Below are experts of layer 4 (counted from 0) of a mixture-of-experts language model. Rows are named router (the router's row for the expert), gate (a neuron's input weights, with its number), up (a neuron's input weights, with its number) and show model dimensions 64-127. Each number is 500 + 50 x the weight over its row's rms, rounded and kept within 0 to 999. Numbers have three digits each.
After each expert's rows: "gets" lists some tokens that make up at least twice as much of what it gets as of all text. This comes from a sample of Wikipedia text that the model never trained on. Tokens count by the router's weight.

# expert 4
router:491540504590493574519508514505447458418557525404471504475487502574522472571555451559478584436529516538479541543437492484555564423546394510553528471407454438487433512483559517534502463449496541
gate0:570525410426505447515514488492525530449568545491479472533510512513457452582564546482510524540467498478522556482456471469446563519455596627482427518421535500451552549441529485558540506541551497
up0:446513486569513513580449454418488525491518511443556566415535429506493492388547472594541530508511513491401473534462465556464574520508489477560459476493482503450541574425527485530586553460456477
gate1:562488534438616486477487498484529420511582550509571522512446383488478517591527507432490485496449562497533417636531484489407555450574451576465543462467533478497483522529563544477521471542466513
up1:516393481474468554521558618436439420465515491530546478452535508424457574493469452471559571484457516433471447512473597518485488555450494546477565532479595518520555520605436463466463524433457541
gate2:458545541517434515504475529559479475371490444455459536507578482515540502550538472454467546479472497464521565478431527568499429556532516487389475489535586505523496505517462475525486473430606598
up2:464556439430458472502520531382546491426462541480581531622441473464484510593472572504413491487518457478572460468531473432427529439521429473476451460505546629493516420488553618497472530510444514
gate3:506470531518527493518430485565513504534435507585513498507569431535509444572545428496505511580533520405580558483529513399467459499551477492477517545413526557532463450468559523491545346446538418
up3:522458563461447471511481630530490489551417479531472438489453429518460453505418537473420498521444600480505460420404448398555523479583518540480496453583463418492448470567570520495525489504541449
gate4:432546504535420487615493555448479487493544464442395502482533410496438479484615496512517448550504381424477486412517500498477529484463555504472469440460568438570445496516518425531533503528511509
up4:426404567444491495579482481483535478468473498531469447450540465501519533468490559516412567488546533598486419534444525469461526587505514525420489582651533553505502468501506477522473442527514474
gate5:430496404485442468519424520561493503452528444511548515484537469457509516509583531526508424410567416535578522403453502515577542550489463451456426575458495589436463549507474521571457523402505508
up5:560543526440503510504432578518536585481449445512513477455492516461437485461539471549417519475554514524504500490474467484487580473478532506523547555522522573501560440454525505557520499465473530
gate6:503363442507531505516398515365496512495461482533533487488459503451557503521517520541482533429552595485506539487431427494447492560476489540522526485464536410430530430429562443535433460472499468
up6:444531469519544470446436339474586519502501494478501499477489516432488488537630491497492532540532552424464418506483488557549457506414505375523471562452469512475421458425426502479516437492554512
gate7:633568363551577456571423536525500408566549495457518585522508537511523446515623504539490532524520525545567570535519468508617471538499564505428545457431575470434443514473455516505453471463519561
up7:422539462446390435445485530473531584509504519495487475475519443539566495555442492497440497442479458387567503490498385579425475520562482530494482482469576475404551468510502516576573581660491510
gate8:503467492471460595458480537499446516465570422369477486599462418560511533507520520531520556538483468448512458496480545522540527562460494573450504523488481476519530488573525474571462450479424425
up8:461433520474449484458521553483516525455493585527475490569524560606447498524506427473481500527460472516496455497438568539546565436496442476519497492496506441496441456452535449549430525527496584
gate9:504579497611533616444609527525423549452483428441425447452568500527511412471541457482477468533470556563477523493456382518546427587463437413482533565459461562503377526519499460480457609492437484
up9:546459507507480540567518564551475457513474521454544462507474437523465558505386508544411512478582513469444468595451549370598537521481535465483505518467585536511565548505501555492480524566520534
gate10:494386569517528458463490455472508436466463558523534524559416473497473470529532510545436544482515443430458492439540471536501560565436438450525488488525500541428426542478478525405400450492530617
up10:491582523506475520564567628472411593480477503499498489512494451436405478448450433553531462528485484514529464488455550427526529502505550594531411496558531480518526400480416497499575494520496537
gate11:521479450504606505526475537500361505508465402449476431476529588578498395487494479480527531492482416472469417516492404473456489485497503492450556529530414398523504497421512481454598453513485492
up11:497464499571503465518550530552554430389452570480461519488405439516498523496566485530422471499563494434516492458466481453521489422546453534597548519400530486461579501481521442494558467520433495
gets: " |", ",", " (", ";", ":", " with"

# expert 2
router:488477570539455592533478586506490489461554518499482468499488507500526469634569441508515509513565509458501514527444460509546434419526529456486635423506504541455447549491526511497480496473490510
gate0:530570440452528583496415515414481485556458470508613466436496473423444471606526503515477549491496583520557542456483406550549546528576518555523546472454518518495510541479505544524529528495483535
up0:420544422529564480523480529607487421507518416495521536499552548520497471496430413481559441531463464531487482556456556485518440468468534456467473510428475433468467428458401419581461548603467449
gate1:591448570501449494484466468402498397463456540465467509509568490449529389546563505518531474523533530497469504561501509490472546472439539470559472571546449442514541455445542466517509460410462550
up1:564498621383494465463559480475569424481460559551491495539565488519495455516547393551398446484533538544457475549475431476513496585536544605499571583519478468608566519506518513542508425521411515
gate2:456451537559498500441466531527442480626490479467397617432510495464458466462481485555517541485530523490500416547408554540435466478370550503504472497563520473485511431504429517505573470477487532
up2:480553421508493505547499495473540477497521528559579478469598475419527522480591547570505450464488425563490542463520552412555399468563535469441515514514589470449505492484465562392461509594475424
gate3:482475499547565527485480522529560524478543563472543465522551505563603477504581484518455503480434548471453464556528575457453388486522482547596525477471474484599476539442406533520483340446478569
up3:546526503515452513493519481482451521506470514514410551553485482462473522490464516518505497617377582480468565453471410556609459511460457528540506455574449475411471559553561484554652495504511527
gate4:433430549557581520494504540517486566488534385483535488507505427480452469580481493470481478536468488435542375445540455494548500464490544559507460446528592506508512529505499496539467485512516417
up4:475485507480448495442463491579536496482499461497425462489510512490507475431426533594490470516536532536513428388553541389523478414489505504533473582503501508501475556475544428495436456449434564
gate5:476472448512427483563462463453580566481456552564463443427507490470617494512509494480522509547510464467482453556439490500496496401516491424484417508442502485428482469431479556570438485400532515
up5:560531523538527471459523533432543454552444426527499558537503524521486469460506531567528609557498427494584418417465456506571412450484450494461535597577493482494475484485598550466461527521451486
gate6:492538473491495508413494502571471449496498546553531492476551468433433415425472576494507466554560439528456601502508651551515615527485443516554504506444526560529492515535492528414374551437543544
up6:548463465497591436460488539457477469509446571503612464477482526451575491539570512577488491521553526473564441457434568515378489447532546406442460466485536435589550488512479452538556537421483377
gate7:589439539570528512485504424466510389494554466470619537558403459459519418468443501455497492458459588412512518476489534494545530576465525531468546454476521473395477378504501550595451488390498456
up7:583489528509520468423563410410483473467542485502501426496398520471543477462416498499503468562501480460550479463507422505456438457467524415539519435523522463497444427514467597558476470527479501
gate8:510424444510445434545502518512556497446554470495568512593561528611481532554481480491425494494508576518506461444593502495447491522520578508557494477541509435476436422434545484557512490494427444
up8:549609503510424487529459461531490487487497531490470416501450522489455547452455483467503564498504520502463465562493574503550532517429542599486504519505532509487363478538528469577473555558534500
gate9:485495525588484521423405538550493442460492476535569509479418488553475497409468574556507586465487549487429585478425537496504460519495494436554594535478389410427447542525441458489544473517478468
up9:565483471543531517434485524515477505578476537520592549460452481425417474442462547470457572489403601523439552362361558460597486516413451506555434534464439460485479612511491609478571520552468532
gate10:501580468443484611527529493500414501488487505559485461545522557485474554624541489540606500419526465447592495482529500596469513588555490408378468504559522467475446477496403463479447418466490535
up10:543562428519613560558617497471506478472480535548581414573509442504541456521489392404614462538529470484565434550511495518467486501483556568561430470463515529520501529451541462445478589532511536
gate11:551505517630506473593503524509514476543527529568535469453547468492498527456462491420540532487510410442537423471467481527525472515461602464463407578511536387486513578419476524586482489592627558
up11:499478509527427413514481455494558515514478526480569396488511443481487445598512398548508528467508471547479474512521589551457511539523584531540467579500587494473581583577515546542433487573506492
gets: ".", "\n", ")", "\"", " (", "%"

# expert 10
router:458497418555553542409482542567497510519506380503524467512500461529491492577454507511459545493439480454498589547412513544476524455486470500556425493459428458466517437414542494420489479498456507
gate0:540509465407509500434550517538529536533495456525526471530456473459403561530454545420500559483572442414530439477386490465461485424565560532482578559548491497503439491510440542412558425552566508
up0:530482448577444544456487516601513515581477568502469458508444586508585503439657531423520534541566547498520503555506539537526530466522617495510526503497442407380469520395535539476492455483542568
gate1:527421537451567557564523544513414469509482435540492526450487463506516519612423357410590430470448477480479427631586455469475541516511463583493440548473484572609507554474481493484552483516474560
up1:470512567476478588518475442475438551462533550518484453538540561606483528467526512518461447528570420446442457479425564427447538517536478449524489460551529471451431551503468471551528435630520499
gate2:482539574503522475497577457619489479613538476446452335415529555430553486518484531499533571380588471539424481552586414494530481513542605508430551530487532526632419477521562487437568455522485525
up2:532521580538496431530466474491453564555407512563508479480588530405496560405578573494616520436538546550436571571572481523522490495600473417522457478454560473521456490445540454513542434567555514
gate3:498501449455496473561452439474461504526420523500513536472489467408527481527584474509496509561548509464463531505546544528561489446628393488463378533489508462406453480460467459497554500456560507
up3:479520423385498577510529515505548486473542434517469485430468539555491568446498449487563486461440524453560444446535452535565484489571482501465416543490464641511490594572471490415567551461527578
gate4:442444510572502538467535496499511458481478514490490529472524473444460438540567506523508537444570544492402418443460397492476580557495544479554453474527572471460522501551624390483501518523511555
up4:489529475502578543569462502520454491404510515516440566549496433507539414525464396534552516490511496622504561560549443527464501519534483542438501585564491498497437512514462427553412508529494602
gate5:470523540595458505619453579540531548504480520469539500543459480475557484518470509472505457507509419548635444438489547443484473402549539569472426530618474493464454471455517440556576511385464454
up5:439492518456470543530512445614530507441507508460494506470466519591385499452456472470534422455401471562619576479515508557456554443545487556516444563494469509466600574438433456546482500494459528
gate6:456488582509478533561537506508524503538554500412411507484531549422543494485432478382561467474584496448388481491464579647496473554491473510547510557545510510452507454514548477436442436485589374
up6:469485466476446468557431467517428480438455439489499546506474516506523556510523435572535457483573521455527468510517555402448431450487547425436548474522490533435512423579560560524544611478508494
gate7:488507470566499572526505509590460465598411542497597439507498608487349548512445520540561519540507497346502589517491488563420548486506460520482514560564590475532512550527514512538528531478565471
up7:440512487607488545464450492526469456419463493497491501418414503427504434481530607563453425418465528464582428471459461443556517593451516548560536451459471544510449405519500574518467591456535412
gate8:484553394408557538580556522463560504469403375417394587533550540518552473446512515474436490534529520424522511471478462536508456491547478602500503541512553503504461465435467529483492530489502530
up8:432482529468471575496639533503543459516489533446520503476429520493603432449488474457418470599504548438591445464446403420542469514519582531490501427483566550391490460572517501503488436487525646
gate9:461418536425413543415524547647516458452543573529518557523492504446584441535483510499526578544519426560533448493534504553474522514454553474506480515542535490602536490459432480443489483471463479
up9:435620477507573545541383496527445476517499563455439495485441539523571573439468613480538543438532455538567459541448431475610494478441467408477485500538471456487480501537590442487575476488573429
gate10:451383502487487550427410420520438442493434498565559528440505528464485488488514553469465600457440455397457501491499481577541465480437416450443500482492514459411410460535540472532433471521510426
up10:463460524463484502421544607458526565475577501507477413597518479562490476480461494483534445619510459458547475551480521423544504545582588479498527483491516543460558485488508430499561473447470522
gate11:468437469480503647497459398533522456524470475551558495424501482428596501460531544435548433584433524559489452386511456508409444516487515552490501543487518499407551535528540531480498465543512426
up11:485522616531517580554467441437568512450552468502504489484509496544579479492517494454569540522514513501439532445527535495510510488519520515540500490396434568527470500574449484596488449389495389
gets: " the", " of", " The", " for", " his", " a"

# expert 1
router:475501533511566569490413476508523449527569479467483536471478546477599566523519553563564568552437536454387482558465488539526538477475468533453518521473493520473533448480535522527472486487515522
gate0:542472423513495474520453470516443458598444475515502485562496498538418512398441456507577591574506425407464466581452468454523528481446540465469538520566514440457531516495466558589514552534548476
up0:523528495418524516434545577519422551624477541515518496573534484433510478467464573467514473596502430471444471480550541513442456437524495487559509438432417498442443445477460591538543456533483484
gate1:477591469526605544471518589572502428510484515524487613583520554542509468531521464495540544517510567596570485575595461568500508581548426422542551616536471491560484520464514388517459554496555451
up1:478473505523518565534555476473503439411478573449519577527416591612506446443583479472541508623610525493521458499549448484536485534556465500563507449478532506472545519566484524520503580530477584
gate2:543525382595474517422534516624400474544475581464586490445439517366517531448566518578601493471534498533432449496459569510471472513390485422478512451599508411442423477485490590521478467425477503
up2:536505566586556615496494516594479446447485512534551496506482452565533487389562513454479532522513498482449527439587497407506424492545515562509498473470566410543412493492505626463511481526536480
gate3:487454480560464487456600412409485497438514539466554563515551512463510557522601552492427620512501494491476435498541563471546443493567449507543487559507408597526508459494599530508545481451504550
up3:590666551520416554446489469474485490478530521431434559437468464461475529461618521467496416522495474459499435437493427504522556498539462573413524434524530567481492486507558536506510517450493551
gate4:413464475547553460508499554477419431610447504530395436552511467501455512516535490533597577557513506499508440563534541500476567494507513519501548523495512409523551546369472487489463549509486461
up4:445445534542569500489514552531524386401550542522560506524542478457487434544467521518498454546502461458535466449484479467392495556473454481450511504544479591535531526487481442546392521431495529
gate5:485492502366418538539521498458512519522466474437521519489543478452530468440522429466562439523506499462458404569501488493500561518497505520528479526408448556501507399434440526498442503477565530
up5:362479456510454473526588483459549480431475483478533581517489457469503555550436455542511427513552485447493528462493556537584587531561493475460436482546524440602468497481530577561465512491499605
gate6:514493522506486560510486519480538535489473463546461462489565431445492471483494512519563562531470487603485441525446498592498503607471508433601522466555599558430466483505562507507469425548548456
up6:482538446452480578460529511504595488447406500494498431580550455529565560496458480552568504500483500570509441553470508544608455415521469509523506472376471398468552559443532433483547497505520502
gate7:508507490659608536536517542544515490519548616518418503536500561500492450458457486438503536529445613528469440421493401485552481468502503581502458555566523471443520495490419513508488514454520460
up7:556491491520564402532517425567494467529596463565470473445355541546422418506463490514403447488585465526509459468482553425468448495505479488562505516535536409545465458472575534595486432423529509
gate8:523476405440473489621373535484516467524551555431528474559543473556480534551414499553482521550551486549483472414467614466488491395468529510449468469502544390482534481437490570520456552511442596
up8:569471535523536528489532464395538535540525579523468558509480532511629479514520550481446441518470538449465480512475467556527623504547475557411511530530542535530483518545460593517496480503555445
gate9:459539455594464528430463399530499423533549550492499509568443530489515597556507500561522399477576569524480464490500437521549579493415507492559433493453545561491467605526526467509571474505501506
up9:538405561561516461549420524507510505530517493477596470553445458485549517573518524511593527511461512503473470491443403578496527464455551411480504542539533514437535564471570516569460533440464469
gate10:543431478569478468505548534466510474551546440436540463379502472438504445492450428512514580539495419501390429504485547432517511492525513428476515443566498567398510415480551502477454550515511541
up10:564473594517560511582547579564466509511443462544481469444494528577531474501486463450565473550555486492515424588525523453553555523534524449477474461431591579505503535469516485518541464548469546
gate11:523531529513524374540525544497555437575479469476542529514475455532476592491444481488522485503547474488465462471372559455539452528503469482492540529536490485476438494509489489495434547536597488
up11:452435479468465529435484432437377570455535444472516520450538491523573374582524541561534509504481506513565488499572426533544517453482523432441555471357517494433497583540437564509494493510463433
gets: " ", " 19", "'", " re", "-", " st"

# expert 8
router:470471506502530501457473506497508478526606476430451532545453491563570510576521471537595506473594461502408458519473479473497485416476454445495534399467572485417454499440512507541443518465526509
gate0:441564513528438461557530468491500476571484483552545543593500485482538578403483439594593518543606445516466428500424579513498589546526592570454542524522540596530476536517456542557494565472549434
up0:452444538459581560534436608581525482539480468495487472505476529638545566448622502546550498467508465528533426489563625431522503578483478578512465603518544492591561549509440506498502524463538508
gate1:382602430572564521457526503457448488486591530389482451440471475583488502508512529503516542508418419598491447448490516553488479530515530461482471473427450538546505510523486392531562520491456535
up1:595509580512589455515470586562511523364438593499528507611500550525485565394570467497449494449583578424445500465504482468497479538474456560493523486500489414525524483523510513448511504608481509
gate2:543482499484513492454475562540493612555509549475530474409478499434567525531522538536521486497619461529511513563518436570424533530403532478555501512573572363466486429531565495499510564467444494
up2:518459408464571435482480441556454438499476528479567492480453541467515508446474546437433450398550506578528544480556471509600484481498555530503585566473584448612454433535468566517487425578480470
gate3:431538476469448469467477436447623549505508529463448514554506443558617546458549440480571462518482500493535540585463616442501534512563439491560485401548528422409439490416474502536550491501444539
up3:618519502632459507544532446453558558535483557529562527512539492529463577494537518624547555522469432550557524493455488428535524513632532494512440454555535474443526537433444441508558483449502420
gate4:469563438525488551433510536551397527535531501478482491497391516464580470532523556466505579548466399580461537489395496461513519519511563524474619475613557496463490563546507439572450579428555503
up4:489541453544464447500509478474566495540489483527590514588504491600516460446467570510543472456545578546551547566527509481542535506609460449481471518455464505556501500433580502502566464478480541
gate5:413475439460487506558457540532568476484522422524568488492524560488605471456599555551508482524513429542459376442487524590568516464531538544537472511550540522500451509489484457457471445431526449
up5:459446397506477560539498465512548484436476493629571445578572486455552487500624501593410539517487462428512422475553485497568488519587474484485460509580487520522487472510521507472552489522518553
gate6:511453476519541472403560483453458461468419453534577511523424473457474453540534509539481376515498479520566423524396463575415549548502493488459548594548529428466508508635522533508434506489456444
up6:429476380446559548476451521541562434477466421480457505466516469473583496517531531498615453435466543482414397501522422528537456354461485464477519482497573499458472582535487529534547478519590494
gate7:484483482563531457525420497547520492572564621582574503519497508527476491554470458481524388471485517505525495466462448462448570434560475532472573457564465527480459497460428539463476508518512605
up7:477504430596524400547525442475512617421530522484507506515385496501484589500618434463507527519572482568501580566512486494464458481491464449482432529433478512513518436536479519487501501459597476
gate8:559469442487536555477461456500524423506498501483509536526446415615519535509660556539463603509549443431453485445388611544587559487497467564450455508497465467424492495446500574541428447447486548
up8:497565494458485526540530540558545554530500540559513483598549566562560549506457523508634453487476528537587486534530426491522577477483559535454531390516541450634537529510447498521442620406556521
gate9:475484578383573530532518537591529458497587484559416555509542405557497525467458472595514486564492418512503436543506543574432557453491556526507521553498513510510548496452501479531531435473548520
up9:528483480508491474491493439422394561488465503415498486517587597393490645485432497626582504499533447514547520493548388438530441494531492498507541476548465528467543558531475541491512550450480493
gate10:463501535576503523513551462459494531553614515455505490445567526409515477542509368500541539486478426550433563489485554449524500450503501420549476448534519518576411524526479542544485489464464557
up10:482413474540497606531561433426415530502417600502449473463465431494636513491413533506399526438493546585539480532515451449532528420482500478455533443524538529462473550465526514432429538419499435
gate11:549517431656490555476509516607536405492498596493554502528536557445558448460577463560513538448446527591513524416490490475533460510431598399503504510469479549433494521471476528547485549455456520
up11:463428451569465412445483496661539542389528463566520480481503494452549455573419498564594534488534530424598433526553498479393553483526422417448494414489491525526605480460491467505563560456468548
gets: " F", " P", " G", "-", " C", " S"

# expert 11
router:539517602582446616506482464512511490448571451466529549471488478458454523541459527526602482516438493402469536523416500473558442438584499474508596503489554450460516515431542530569465495448477479
gate0:460527436503397545505438482491531477462574542439566484495521433489496465480511476489523528490518517506585503456481510494530444493506589524499481545546515491537583516543540558464500553626467541
up0:376533553522589551536385516460546479535544407432548455456494591448480539443487539531542501508518511370517459389464536440605534495507557501499426511555538483538425529498520530533518513516563446
gate1:553479531455548423444542484528521449474486506384545497510629514413524509467436490544544436581519512499528514531420568467580467463501478539541538417497461524470451492458510551531385604449460462
up1:521483517450503446558467461464506415486485523509477536512510525376526550462512513462540538565524448542528558510510550476527459526489534647526469513461576500538448386487547550478471470584506364
gate2:518480505452445490476596488477441497520509466413433447501463443448457575562482434592525441546505471532555519552465463515419572579534466527457484450634519477503389439425546533480456553511530501
up2:561583489583476442521515429509500536532559521481421503589565403441552526451515453541453477373505422532483539538470377537493558462522569466414464551537537433535527468498546522453483442370474482
gate3:511561526505473513463557507542542440481455569520481488481543578395439452535518440465488507531468479462441576446477382529449478582468549493421470457557511472439547537495491523370533420402617471
up3:478474542449436520504506495496444567441437559554531503432528442402478387527573465481547536463548461431411431481481420475466484442484490500477448419538588578321544476443481495497529466464560424
gate4:439485469483526492519479569389549466475493469488484504479540456435567540486528517514459455558497443555487429531504484570491536545534517527620598412649539430508498469460434483555475474476491550
up4:524370481547487586440409521504518478574532519523562467591524502470502560450352393506533459559475475463471522454549482506462451476518478461503535437570525485570463496537521509467521491504481578
gate5:429464464460513483548478541427532554436537403497562536528486514439602451439564474504411463485392531454511506508450497603579491500539447538521426486492470560420470536488456478495479528431532484
up5:499384438506475460457517393483438446540454489422541497522451430506550453518444499464510524581402425551497488548408537528455498505525529551506472510532474518578443442498514450522527438485384507
gate6:441527487512532545509491582405398542510540487521569461445571513473534432536481522535454507469488484456538561502525555536437517558475486432541549581588515553381476475553506507506514460543552483
up6:449468532570516439597509439535463470585480468458488524491560595390555594440553434487469480509579413418546501503492435464530449449469534421575577450569532531471480537417479505539530483522524483
gate7:458449426459567610567512546609479515636509502450482513410494541516482466485456514469558351497626569439433485532483436469684514530599606499547540451510495509464501481451442507556485480513563521
up7:445510468412449490466419480468419481494409518476460546520476518505421498521453446520505514450586495526561490482495586504455527501466499384550443545534564448366473526498565478500537464530406444
gate8:519516491541521509523502509463455456534481480432489570510509436515545506459538535539536499561584436480520433435509523490448551473444477621473538433532515453393607572378524551510408515453459478
up8:535447578520517539525479464466494536520521461572509514549587547551508519475471554435575510577466502474522509454441464497498548402438459505407443468472574525604581561614467472532485602427497563
gate9:452538424555541444511498499500442522534482542474529498501510497572510470454525526479489550556493414553474396542368602534449498551405543438492477479480489551522546576523483473553463512395393438
up9:513508600539527439440544482517524550613560565490518465585564495469466371552488463592448458561483496549552543504500457523506468531547477452445521541434500526462524578528545447460459508492536427
gate10:464421489527398466456449474451534603490569564480455444453500553452493520455591537488424478489463447507542477460488457440478519429560536420450533515514504492502437471457501427487501478580510497
up10:563419531471497447511473464512503600512506462408566480399520535478561526501454463560534559511505481475570518500501506482557585637491547482507564473446559522514514414540422533530494508463534458
gate11:424537430498549510536524495479592462536489510449560467432568616554503509446483511468430465593482487468562480390476573511457525568488582501507447543452479600428516552520494523510513434554435538
up11:479427467513452439453511451522560461397481508464518466491606513469554529445489543451509518446549470469472454361444502532495487422564415462577427468492404587565524558616470505479560472504493495
gets: "\n", "s", "th", "g", "in", "d"

# expert 5
router:464483551520545503434445534500469509539523484414532444526404549492496551592517559542568597531478469501454525558472519490509445502475477574507447499487517448471402492416497519474531487411435533
gate0:602489568485508498468461485585467517451477518447577450562490628453547457460487577516596488507588505506449469573407482501521546506530499526548472573509491455547487455464559607539505549592447401
up0:494503497510522484509548579471496543424538529485546596503532516520560425579451410562599516575413454530443447526605560538557513504468516553557531490515507475513437492530458605478567516536476495
gate1:556500556434468530539537538469511519549607525502449533481542516509470531582499416544557564520504519494448438528497511610518527601518576391531525463490451464385499500497412406514486599565466467
up1:498539509355532474555381540402457429475427470490554441499451553495530542542481561524592518515508409520489489457503467493543488499562433517474428558537529460519482505501506490506474513495517407
gate2:520440464582450476452519511528538520534522419503520453594460467493574542468533451534526555526503415519563518571418438582414516527545557586451496539600596474470413490524549488413509480480569492
up2:492446509557490482513516502515390504605486507516570536400488519456512497421578577512435446465518456543517592438475551444488490487511466394534458512575520502449485447529561487547561442536530476
gate3:482435433505594525494453498426487496558587508422453518561385501478498415492533421531427513540520515505575483531445519519575476553469506582393507504484456530465523528492554487422468469502561568
up3:481509524533446478528506483538473457534374532566576511463377502449553505524531513506435464461463466533438482420460636435540496508517402532471529452521496599548469479455470601444539473525455514
gate4:388478471504450437485464540439464515512388420532481540480565467402447527533463444511543482602522450520492541443469514466480483427550496458579499537510488589520421447504409482495564453563460538
up4:534512502470505494498487441442576519431479410539492459476505615589465462424588575544455473579375532452510495432544555489452512508558517519531424560512590591491530577486514497555516491461506505
gate5:534480415559497498508450563435524451537504505466513573431465493492506437454571486456466465536425513503508383494598561572493541544567439506543437574484551545488546440401569414531528480434562516
up5:473424457583423423493501429462492572532529504532509513457522529644501470561550479478502505463460423521500431486522554546492518501540413459517420456490583542517458498457496530520496397451410539
gate6:595459551512456457411515495481692456534521415514547509487448536530524575490546484525522564450484611472484488559502524582492535526558492469461607462494531452502512447495478494438466451530563603
up6:560491531577441453443524557495599493484482477545474517508468433451496587379569421564592560492510539558471472483567565511542536556496468503514518490466441444482474484422524560494402572581424601
gate7:538514579468398548539512438592479444559506461531498599532402459438459518472484459492482485540446544523525468513423453515491493517533473538511651568509428387481486509526504554540550447526579510
up7:495432559483474453489503399604527500504478528499502502561419553512483452535422544463455436577492573486529555492428443493517420554565442484464562468557459538467576453497403509611529533461476490
gate8:494483402505473458424495437496530562562466534454503498490514454480502551387436453542534535524610463508515523525486603529436559432508495467475580469510520537455596420422471462559489447553524554
up8:527473576521507497529551574462584497509563502493508464463433503570542543559438560395509501610425504431466445435481531492443507494491524517466530513519488562476463482546508566556528540471498474
gate9:534477509542503518446574540556534533503524490564417518540431534448451564603463448423650508458505508563469535477581427526565501482520447522566484502455488490468527529519529473455515526540328496
up9:529460565525438462544483481508464582525448476375474526455497532461492426525489495550551492460491506423603502550497489542475455437516619519398538471493510529511572527474489458426512564412454447
gate10:596453487605430489465500497586467611469441487465585467498555474471535520460602476478521468467590527468488467479446398501538416500524543486462535499532536442442453502456523442490539541414552473
up10:479529476479519559533554493478499463473639496516505460525612472506543597557463461529581528598452493532543488477519538484541673555402507512524456401459449568533502500502417431570459565432457442
gate11:497557467451473486486428519565483610508534485512583454487467498435455552535404540486379505517550436421475544439480534482497465439502490514527514488468523446604463475496444535568570454493503441
up11:453463443540536476452518511630494512535500465464570464469437545508536449495477555564377517495517468528512552456471529516481517533507472530501506551556483525466518525521483540548482476385473510
gets: " a", " A", " 1", " 2", " 3", " 0"

# expert 3
router:482466494546534585481453578557495537483507442492521559505491551562533515428558560594606540524439456467434550549532529478489516440505436475509476471443507438529537463462521531503539438437476505
gate0:435495406572507426459440498469545593481486411543481486554503414486486571503514435455610460591533451570501487501585468395433584469441476464447521509576551586511496501460598513550606493485546488
up0:514556433470493467464474582552520471516478498546492542530528420451478566427510471485573506544549457510550499424459536558518409413421534487494475403492477454429473588519447610581530528457493541
gate1:522450524448461479494413531555538491533500424596562492464480530484533530478518403411621536383478487606552467525440438511448502437526505541478550526509463452541439493517557459466437440398492498
up1:487533419512541500515514552534377479499460513477551469509499497463529384450455499524430500536462454455515513471551562551491533505391510486512405423552591501452563519493520519496502551491485495
gate2:489431558482518475563439472574422482466471501591463578466406515562510552492534486473515512498597512504436502485464463465388571471508510490500466462594551481484533484499527514515633585425551442
up2:542451526582535523494460555476439518468576408528426449532519549472611600514453503511481469470512518555628614501624497441564465409580518528472493569476500524541536570496462438469496453504471536
gate3:544458460551455497435479510561482475461504418470546547518449457367527443501529467557463517438526508534587477541571480519521428483513545524467435504509492460594477491452507457482478451410474633
up3:529515488563386498408511481552532482538494424553580474401569484468594471523598518437429462555561543489492476503476447482451503494521449389411501497558531513525531412500420420435522462487559555
gate4:415511535492500537527589525541462510391491568522507487618458475616477518451580520475443467488431499523442482470561500492520509481571558518585526479547538439587462524468453518509551466528451474
up4:482470467443473432529532462439469501439410504529482446483512558477489535448486400591458445416464436521484489456469586518510510457540458470563412593507483488626490436423450495536533494452490524
gate5:424451494541493439547373436507541566502392501481543507509540501494543498545505454430555511448411537511500531582489531443550457494489530449490483452547534571528563463464487505522491474430560502
up5:462409439538475535457547552419484529528484391512536477558519516538457470495547416471490538426468540496574479514510539522573525409574448461456426559449454418583502512518537443551507569492449534
gate6:622448532545449619529544577552532467507418468546525442524561404492538350500542556435524550486499466572555420547507434518479545500535483536443550464543535438474510499510535557373513402608507454
up6:591463437525469467488474589612500573605484448515466488518498401454550410512546444449564449458506471529571487465548508509540393481489451455457576540511512447490497503482487576500595377452498544
gate7:572546486500456471525511493467508395539540484518553535526516461554455514511521457484560440467516482557539471450502518565508614508375618465478497454487545415513459418557537605449479524471491477
up7:491548442577503483447592490591487525478568542508495502502525478556535466443428547510571464554487514508502523566497381427415422459442455490498447560503512435450427464500481548489476403518548553
gate8:548570474403567490552458518460548472421499622528503493594490456537547534465529595521470528559525487565521514539487610556473481503569450539602520470540531422409487482417425532486482410500437564
up8:456479529484379490478582506482582526478505520471458428458541634582548514534496515547455485476417462515611470473460525479443559497518551590398454484493458524565444494493512587583487536415554516
gate9:539504544407604595522506556425459486569486517461468539518450524476476568533484482567496611473475506397538471594423487589449559393552502457479510398581568595596496526540574510529543520479567445
up9:514431615483448560463470535502430547522466454537388429480398598495459437574460541543480549522470526477555405476464430476532420418514491479466413509515483557493467464505499496489440508451450463
gate10:468524522483570567608412468526459510500480520524598475509493549419487493402538432422492574475533506528477571544431562436499536547482416405459588516495627576512418575535435482499439532503604460
up10:525536402520517484531512488507444452495507518520433493474521330525550372495476444411404483552549499507468502533440498401481476528487547482456525436443504519602489466529537483496505562550495439
gate11:523490481533520511533528567636407476478440538446438541567567556519555405482577521396542448494467480569569529476549510411478451540443459449476459531601498500454467581540515462554571469462489504
up11:449463376620512622467577434533431465457523497626511499498527418566545401532553536502604464432539556589401507501568491461575431515505514423515396592547456561551535520493532503481485494520480507
gets: " ", " re", " as", " de", " Re", " con"